config.yaml
n_layer: 9
d_model: 320
n_experts: 16
experts_per_token: 2
d_expert: 256
d_shared_expert: 0
activation: "gelu"
moe_layers: [1, 2, 3, 4, 5, 6, 7, 8]
router_score: "sigmoid"
normalize_top_k: true
routed_scale: 1.5
balance_loss: 0.00697
balance_bias: false
router_bias: true
init_std_router: 0.0066
lr_router: 0.00103
vocab_size: 7298
norm: "rmsnorm"
norm_eps: 1e-06
tie_embeddings: "early"
optimizer: "soap_variant"
lr: 0.00248
beta1: 0.95
beta2: 0.99
batch_tokens: [65536, 131072]
seq_len: 1024
train_tokens: 836500000
steps: 8642
dataset: "wikipedia_en"
Below are experts of layer 4 (counted from 0) of a mixture-of-experts language model. Rows are named router (the router's row for the expert), up (a neuron's input weights, with its number), down (a neuron's output weights, with its number) and show model dimensions 160-319. Each number is 128 + 32 x the weight over its row's rms, rounded and kept within 0 to 255.
After each expert's rows: "comes after" lists some tokens at least twice as common just before its tokens as in all text. This comes from a sample of Wikipedia text that the model never trained on. Tokens count by the router's weight.

# expert 2
router [126 132  94 147 166 100 122 139 114 108 135  70 113 154 122  57  93  73 149  72 127 160  95 163 140  88 146 158 124 107 125  89 164 145 170 148 132 151 100 133 117 164 124 126 139 159 126 118 109 161 144 207 110  97 136 110 158 143 120 142  56 105 164 122 121 106 133 106 147 142 124 136 129 137 140 184 106  88 164  92 121 136 168  92  56 170 127  86  80 153 145 140 123 110 100 132 115 129 155 212 166 105 122 163 114 103 207 157 109 140 146 180 155  89 161 137 125 199 130 117 115 140 205 107 130 117 179 123 133 104 123 140  87  95 209 104  87 161 100 118  86 158 170 144 114  93 156 142  86 148 113 154  96 117 106 115  15 138 147 126]
up6 [114 138  77 123 136 114 182 111 134 180 168 103 137 207  86 112 127  89  95 138 128 123 108 107 141  89  46 144 108  76 105 161 130 103 126 140 106 163 145 115 123 122  94  76 171  80 141 175 121 147  57  94  86 174  78 107 116 166 175 120 183 139 147  91 162 155  84 128  95 112  55 127 114 102 111 143  73 107 112 141 114  93 105 117 162 108  70 172 100 136  98 113 120 114 142  86 136 104  82 154 154  99 129 157 149  96 112 162 109 150 134 126 136 145 195 112 121 107 157  91 142 134 144 124 101  76 107 114 121 165 132 134 140 133 217 138 120 160  78 150 135 136 100 110 142 101 107 122 134 157 160  87 140 166 184 120 100 188 117 112]
down6 [156 129 135 121 121 127 144 170 145 182 188 109 130 109 115 132 122 160  84 168 179 132 186 148 128 154 124 122 109  62 166 112 167 135 142 100 161 136 105 137 138 139  52 104 115 124 145 180 148 172 156 102  83  59  85 127 146  85 148 135 132 121  88 184 147 127 134 139  57 129 201  78 126 146 118 151  96 155 125 133 138 127 133 135 107 132 137 108 127  98  52 139 144 146  58 119  97 152 125 116 136 135 154 154 139 129  71 100 144 196 123 170 141  65 132 161 143 103 150 150  93 108 174 145 170  95 142 153 135 114 104 118 158  92 128 127 179 133 155 143 155  45  83 101 142 150 123  88 131 122 135 130 114 157  86 184 141 141 134 122]
comes after: " |\n", " |", "0", ")", "%", ";"

# expert 1
router [ 92 129  72 131 146 176  88 104  98  80 109 159 100 180 125  47 155 113 120  95 106 135 208 108 147 145 187 116 126 101 171 138 142 119 197  96 123 185 160  73  97 104 153 108 130 149 100 150  94 143 121 120  83 136 112 154 169 126 103 180 131 109 148 120 107 143 170 107 147 177 106 177 114 105 126 120 129 106 129 156 166 143 103  93  94 114 119 144 102 157 107 130 144 110  94 205  78  71  72 130 106  66 133 119 155 111 141 199 158 113 162 143 107 187 159 145 167 159 105  44 119 179 112 181 198 100 151 111 169 160 172 156 101 244  89 137 126 111 105  98 119 115 170 115 118 140  93 142  95 146 153 151  91  97 149 148 116 109 116 157]
up6 [110 119 118 159 153 139 144 158 130 114 135  89 124 132 111 106 102 125 113 113 122  94 103 133 116 133 149 132 139 129 107 134 129  74  54  97 147 101 122 101  96  87 169 175 156 172 163  97 137 171 152  95  89  86 190 128 111 156 143  71 113 135 117 118 138  85 110 122 116 147 100 120 104 174 123 157 210 153 124 131 115 151 116 182 118  76 141 132  82 125 154 148 154  64 119  92  83 100  85 194 163  95  80 172 141  92 153 135 137 154 155 106 133 156 104  81 135 105 107 167 152 107  62 170 107 133  78  70 164 129 192 139  84 148 144 133 125 129 149 124 179 175 212  88 143 132 136 203 157 130  91  80  99 118 130 138  87 134 165 108]
down6 [139 134  69  68 164 138 169  79 159 123 134 205 173 164  62 136 128  97 148  58  89 158 105 154 144 163 133 133 107 131 140 133 145  14 110 159 133 139 117 166 108 144 102 135 113 120 138  91 148 117  96  55  85 100 154 128 160 156 174 165 134 125 101 147 126 111 153 147 122 110 153 161 137  98 145 160 118 150 103 138  59  84 140 140 152 154 121 142 132 143 173 110 115 132 118 126 103 127  94  42  84 149 193 113 127 167 138  96  89  81 132 101  53 100 124   2  62 121 160  96 174 121 150 131 115 159 155 145 126 100 116 131 116 145 115 137 102 167 152  77  85 177 102 118 126 100 119  91 105 108 175 166 119 147 176  68 143 183 106 174]
comes after: " of", " in", " to", " for", " on", " with"

# expert 11
router [127 125 123  90 105 123 119 112 141 120 144 205 139 111 106 109 145 109 123 143 112 147 147 146 130 119 114 126 125 189 167 151  94 150 136 114  72 127 119 116 164 113 133 128 131 113 170 132 149 153  81 122 190  79 128 101 110  75  80  90 117  95 170 135 123  50 114 125 126 157  97 148  99 112 177  80 124 140 110 131 125 133 174 135 155 137  90 118 138 110 111  89 127 144  90  90 109 106 131 138 155 121 129 130 134 106 170 155  83 154 115 195  95 156  67 119  75 130  93 135 108 137 140 132 119 179 150 125 167 103  79 106 112 200 112  77 150 176 208 135 104 119 119 118 123 134 159 115 163 149 140 140  83  74  67 127 143 175 177  96]
up6 [179 140 116 114 101  86 126 130  85 211 167 119 163 165 145  78 130 122 127  87 158  83 116  86  99 144 119  43 146 118 158 156 113 119 126 158 141  75 137  65   4 124  85 119 183 114 173 102 144 197 148 170 125 116 160 119 135 145  85 113 129 128 114 110  86 140 143 145 153 149 153 105  78 104 136 107 162  99  80 152  88 120  95  86 143 181  76  51 112  97 136 141 189 185  88 102 147 170 140 102 115 153 158 152 113 160 160 134 181  92  88 116 144 122  84 149 167 175 135 210 150  91 168 126 126 117  75 128 114 141  46 126 146 121 111 130 146 119  99 110  73 116  89  55 115 154 135 105 170 160  93 120 140 101 148  66 120 124 150 120]
down6 [194 117  92 197 132 172  76 149 129 150 107 100  85 188 151 179 130 124 114 129  89 140 142 169 144 122  66  86 117  90 124  77 113 119 111 125  75 163 108 126 183 124 166  94 175 190 105 118 106 145 145 120  84 177 131 121 135 125 182 105  74 143 150 151  92  88 148 131 148 147 177 149 154 147 127 101 119  62 162 155 117 128 118 138 148 104 141 120 199 163 130 177 108 150 148 139 139 103  79  89  76 140 212 184 175 120 160 114 100 147 130 129 179  78 124 120  91 146  81  96 111 106 168  81 182 136 167 124 173 124  90 123 162  84  63 126  43  93 102 112 160 182 125 194 119  41 100 104 145 106 155  99 180 100  95 113  98 183 103 160]
comes after: "\n", "-", " |\n", ")\n", ".\n\n", "\n\n"

# expert 9
router [182 134 125  60 146  80 101 112  88 139 152 137 208 165 152 127 194 157 135 105 132 101 134 175 125 115 140  53 157 108 142  90 104 149 182 116 145 246 120 127 100 110 118 119 122 189 173 132 114 138 127 167 128 164 116  85 137  83 181 110 121  73  79 104 125 130 115 180 112 145 127 136 114 132 152  87 125 128 120 129 110 165  93 103 170 118 140 123  96 107 160 115 154 116  94  82 129  94 128 141 120  68 129 137 152  92 188 109 192 122 102 111 112 134 124 154 132 176 157 165 118 141 107 162 182 145 133 103 152  87 146 125 131 145  86  65 174 128 154 104 120 168 145 127 148 135  46 193 132 135 115  88 114 118 131 171 137 123 122 133]
up4 [182  72 111  93 112 117 109  75 138  92 144 152 125  94 157 111 152 143  78  94 108 106 142  84 118  71  92 133  76 141 108 120 128 153 144  43 121 121 108 124 107 113 136 140 196 149  94 130  58  70  87  93 154  92 180 114  86 138 203 165 137  87 141 145  61 177 192 141  98  83 119 135 137  99 102  83 149 114 144 145 147 141 110  92 155 122 121  92 152 121 112 148 135 143 136 132  80 161 160 110 130 103 112 157 175  89  66 123 125 113  80 133 100 119 117 193 160 102 110 135 119 128 128 136 125 113 128 147 172 177  78 190 149 161 132  43 101 247 149 118 170 120 108 100 148 113 130 119 132 162 140 134 129 125 116 107 109  92 124 106]
down4 [122 149 124 139 169 170 108 172 135  87 109 183 151  93 102 116 148 152 119  98 138 118 103 133 176 105 143 152 200 109 143 110 101  64 180 151 112 142 138  76 191 140 176  77  77 143 170 139 175 168 124 116 149 166  77 109 115 247 128 115 106 136  96 186 171 121  62 145 141 118 137 117 172  94 136 115 148 173 116 122 115 110 143 124  90 113  60 106 128 124 127  80  91 108 107  93 119 155 100 116 150 115 143 168 209 174 111 108 117 148 133 107 113 157  90 187 124 159  96 179 155 165 133 114 135 138  99 119  85 152 151 142 159 112 175 126 132 177  63 199 167 114 125 117 106 115 110 163 117 154 105 132 171 134  52 129 136 184 147 150]
comes after: " ", "20", "19", ".", "18", "00"

# expert 4
router [129 110 138  75 135 130  96  77 178 129  93  61 181 162 117  94 191 121 140 112  83 147 132 108 143 108 120 154 133 168 199 129 130 163  97  81 125 135 111 114 152 108 145  70 173 102  61 178 123 157  76 199 149  92 128 131 146 143 152 122 169 169 126  74  89  92 104 157 162 162  97  77 161  97 156 129 145 133 153 165 153 175 118  70 103 173 103 184 123  81 122  92 121 137 131 112 153 125 117 155  85 102 145 119 126 130 120 159 136 139 172  97 132 185 133 150 117 149 120  74 124 101 115 107 184 126 179  97 161 118 112  95 102 141  87 175 106 122  71 123  84  87 145 198 118 133 119  91 111 160 149 172 145 117 110 141 130 102 151 135]
up6 [124 153 112  94 111 114  67 100 127 139 158 133 148 115 122 120 103 115  95 134 134 100 116 120 149 169  92  76 137 146 172  54 144 128 102 142 116 143  93 119  94 165 150 145 161 114 148 173  89 145 149 110 119 188 100 173 114 138 117 133 112 128 110 191  73  94  98 172 167 199  96 170  83 116 171 137 113  50 146 119 125 143 145 123 135 126 132 131 144 134 127 130 175 202 141  56  84 142 124 106 130 151 129 148  73 176 145 110 139 139 161  63 130  77 146 200 123  97 150 154 135 154  91  76 165 116 111 109 166 146 121 137 128 107 115 102 127 166 100 124 136 113 132 153  87 145 177 138  48 184 164 128  86  85  75  78  75 157 101 138]
down6 [ 93 137 117 148  88 122  80 115 145 220  93 101 109 130 152 148 103 123 138 116 149  99  82  68 114 113  98  78 136  78 109 128 144 114 170 168 139 117 108 135 164  75 157 123 124 207 103 104  99  46 155  77 125  63 157 132 116 131  89 120 113 181 118 168 133  83 170 168 143 118 167 118  69  91 170 131 144 163 108  98  80 101 175  87  95 140 112 125 145 163 114 143 159 107 169  93 104  70 103 159 148 101 105 140 165 112 128 146 170 105 150  52 108 117 177 125 179  84 148 164 159 124 137 134 151 128 109 127 136 133 120  96 137 113 163 136 116 143  91 112  59 124  58 137  93 193 185  99 105 102 142  82 142  90 174 151  89 133  96  58]
comes after: " ", "|", " was", " in", ":", " is"

# expert 10
router [133 145 165 103  71 107  87 137 140 117 143  78 190 133 141 115 194  99 148  94 110 148 154 122 128 160  76 104 136 113 116 145 168 136 179  70 148 162 212  67 134 137 228 122 123  99 166 151 154 126 144  90 110 137 149 117  87 100 182 147 129 141 189 110 122  80 106 162 128 117 142 120 126 148 163 139 165 137 151  32 159 111  87 112 149 144  64 149  66 118 103 110 163 109 135 165 141  88  93 107 126 119 182 170 156 145 142 102 133 148 145 147  95 127 168 118 105 110 119 166 193 130 169 117 131 130 149 118  77 167 113 136 101 136 166 139 109 140 145 177 105  93 127 136 110  47  73 201 109 160 110 122  90 144  82 159 110  89 113 132]
up0 [159 134 163 142 133 155 125  99 122 114 173  76 120 123 143 188 124 110 118 149 126 113 137 145 167  76  99 160 129 121 136 125 141 136 151  90 112 144 158 100 144 132 158 147 156 127 175 108 131 108  91 226 164 165 122 145 173 235 135  92 182 106  70 143 130 125 151  97  75  87 203 141 148 214  66 101 132 146 159 194 141 146 144  98 122 105  78 151  49 154 142 122 137  93 140 144 188 179 150 142  84  86  47 183 118 123 124 174 117 127 124  94  89 168 137 103 110 157  85 158  87 131  78 180 141 134  91 147  97 137 143 139  97 117  97 117 114 122 138 170 134  99 156  93  84 161  65 119 141 103  94 104 127  66  98 146 108 168 147 130]
down0 [ 92 132 115 135 146 102 162  78 115 194 119 123 135 132  98 128 177 104 129 143 123 115  77 107 117 126 161 188 142 123 137  97 145 169 213 112 185 142 144 142 151  99 152 174 103 132 152 105  98 212 102 171  98 134 109 128 132 198 129  82 112 125  76 104  97 130 135 173 129 147 161 155 147 146 151 171  94 137 155  97 108 106 167 124  81 108 135 171 124 121 135 126 103 132  90 119 144 138 154  83 185  72 133 142 131 113 141 166  89 136 119 121 118 148 121 116 107 164 156  84 106 101 177 147 109  76 133 109 154 112 147 118 155 159  98 116 109 115 116 121 107 124  75 114 156 131 116  92 129  84 174 106 120 103 119 105 191 162 183 120]
comes after: ".", ",", " The", ".\n\n", " that", "The"

# expert 5
router [102 125 114 125 120  86  89  78  78 156 114  66 136 163  75  89 133 154 149  87 140 129 129 101 135 113 126 104 105  80 142 147 227 143 113 160 208 121  83 117  84  90 126 184 134  86 131 158 107 175 102 127 129 102 110 140 106  71 143 189 100 194 113  84 124 112 167 114 175 190 133  93 149 146 140 138 132 107 147 103 142 156 138 121 170 165 132 113  78 122 117 105 183 176 114 114  76 106 132 160 107  85  81 100 160  95 238 165  78 170 126 172 115 125 175 146 132 109 157 164 176 154 134 150 167 152 122 132 136 192  91 155 108 131 173 105 147 165 146 152 118 110 144 149 156 118 132 131  66 138 118 156 137 126 106 128  92  73 153 118]
up6 [106 213 102 125 108 151 146 159  68 111 119 123 169  99 111  98 109 146 145 134 164 146  92  82  98 154 107 130 118  90 124  82 159 111 114 139 114 115 138 143 110 137 122  97 149 100 105 114 127 121 118 150  41 136 143 189 158  65 127 148  71 100 108 133 161  95 126 107 104 151 201 119 129 141 121 108 184 147 102 139 168  31  81  89 100 146  84 126 173 160 160 133 156 190 167 140 119 107 174 126 105 117 107 120 177  91 208  94 107 191 154 101 152 151 102 110 169 177 170 113 145 141  95 127 148 142  98 115 160 128 146 108 141 113  90 129 142  69 172 152 136 141 152 160 119 122  95 151  87  99 161 196 178 208 118 127 100 138 166 169]
down6 [205 105  85 138 164 115 137  94 109 127 152 108 184 102  75 135  69 123 180 108 164  92 146 134 108 171 143 103 130 173  98 144 125 182 128 126 141  72 118  99 122 133 116 140 169 156 160 121 113 156 142  95 115 193 168 168 115 159 200 138 129 128 170 154  86 111 108 104 108 151 106 123 135  69 104 132 199 129 178  84 153 122 115 152 140  97 126 176 134 183 151 165 192 149 125 189 123 154  68 118 115 182 142 146 116 125 159 152 141 143 158 122 137 161 111 115 134  96 187  79  71 109  84 122 112  90 130  96 179  60 138  88 151 129 150 105 117  61  96 103 130 112 146  97  96 183 170 118 128 120 132 132 122  72 118 116 126  89 105 128]
comes after: " |", " ", "1", "0", ".", "2"

# expert 12
router [134  95 178 135 116 101  31 115 137 133  71 106 142 119 126 160 130 115 105 116  91 125 147 174 183 110  99 143 125  86 130 133 136 136 102 126 142  93 127 113 114 175 163 104 174 162 124 189  97 143  58 136  78 143 149  23 118 118 209  77 115 149 107  99 120 138 145 117 134 144 105 157 164  75 121 117  58  96 167  99 178  87  76  94 115 156  89 118 126 121 167 104 202  94  69 133 122  94 104 140 162 159 147 150 119 126 116 118 151 118 135 130 140 147 133 158 120 113 126  72  94 124 141 142 112 139 127 105 109 214 150 161 124 135 101  84 146 153 137 154 164 119 135 101 109 125 131 121 102 114 135 107 125 135  88 164 133  98 127 155]
up0 [124 202 140 162 122 130 126 131  84 111 113 147 183 172 126 155 121  86  77  96 141 157 123 116 159 133 138 168 194 105 113  87 152 219  76 107 181 125 149 140 154 169 160  93 121 134 140 125 105 138 133 145 113 132 127 150 112 125  96 124 142 177 143 138 113 116 167  78  70 149 123 119 145 159 139 108 106 118  93 125 180 123 158 145 130 114 106  97 119 131  56  99 108 170  98 165 132 191 142 155 154 150 124 131 148 129 130 127 201  62 116 179 125 116 126 155  71 163 137 145 115 134 127 145 163 107 159  97 111 194 115 110 172 116 149  62  83 122 142  81 120 147 109  89 175 105 156 149 153 121 210 121  76 113 146 104 161 138 112  92]
down0 [142 136 104 139 160 152 117  82 177 153 127 138 180 150 166 148 176 172 178 174 129 127 123  52 144 127 133 135 148  90 138 103 159 100 103 121 112 188  80 131 161 149 139 167 148 112 140 163 109 178  51  98 168 111 107 130 187 183 109 110 135 146 178  98 148 109  96 123 114 133 157 138 110 115  75 161 177 114 152 114 102 171 128 124 139 114 166 156 120 114 121 174  75 153 144 147 166 116 168 163 114 123 111  89 115 138  75  86  82 118 199 156 117  97 136 126 140  80  84 139 114  91 135 103  82 144 149 181  76 128 156 126 143 132 113 110 131  95 145  99 134 123 121  97 174  52 118 175 167 125 146 152 153  71 124 146 149 105 129 111]
comes after: " the", " of", " by", " his", "'s", " at"

# expert 0
router [ 71 152 176 101  83  99 118  73 121 134 118 147 111  85 135 102 109 158  81  51 118 136 167 125 120 127 129 134 157 139 110  80 138 165 108  98  96 140 130 129 107 124 117 134 150 164 134 145  49 144  90 156 102  99 160 151 171 155 143 156  56  82 143 147 128 154 147 142 135 140 120 148 147 128 182  90 153  79  90 120 155 151 168  98  72 194 163 175  73  87 166 150 139 183 173 202 110 126 120 120  93 147 163 151 131 106 172 129  82 128 117  86 103 116 146  81 102 112 172 151  91 145 127 167 166  69 146  78 140 102 122 100 112 127  90 128  98 168  94 102 147  21 105 185 156 153  83 126 108 139 146  85 102  43 154 170 124 150 172 166]
up6 [165 118 133  66 110 143  94 126 153 168 105 189 111 157 153 124 197 109 184 104 129 141 210 123 169 149 219 125  35 131 106 150 127 135 150 135 135 147 108  95  72  89 127 159 166 140 111 100 126  81 102 148 162  95 136 143 127 116 122 191 166 176 159 177 126 130 140 153 135 121 148 118 161  67  69 175 138  98 123  91 154 105  26 142 130  92 186 146 130 125 161 145 166 154 101 108 104 146 156 118 133 166 186 160 130  87 151 135 150  73 116 152 136 151 132 160  99 131 189 119 135 187  84 126 139 111 132 126  86 161 124 126 138 146 136 121 143 108 105 148 170  97  91  97 150 112 123 150  95 146 125 140 123 138  66 132 199 154 109 144]
down6 [140  95 109  75 179 159 124 124 110 135 135 100 100 132 108 160 151 165  96 166 135 112 138  98 175  82 115 169  84 118 112 141 110  90 103 111  81  89 151 115 106 139 105 120 164 139 160 193 187  80 102 161  91 151 156  82 139 124  77 138 121 111 142 119 159 173 127 113 168 117 113 103  70 118  94  99 118 102 119  75  69 100 186 144  93 147 114 182 153 108 182 134 143  91  76 139 157 141  86 139 164 170 110 100 156 113 134 104 152 136 142 118 139 103  80 152 166 117  94 168 158 115 175  92 142  95 129 189  77 156 173 144 146 106 152 102  89  73  98 145 173  72 148 106 189 134 114  91 133 136 146 180  56  82  95 149 114 156 143  87]
comes after: " (", "19", "20", "18", "–", "("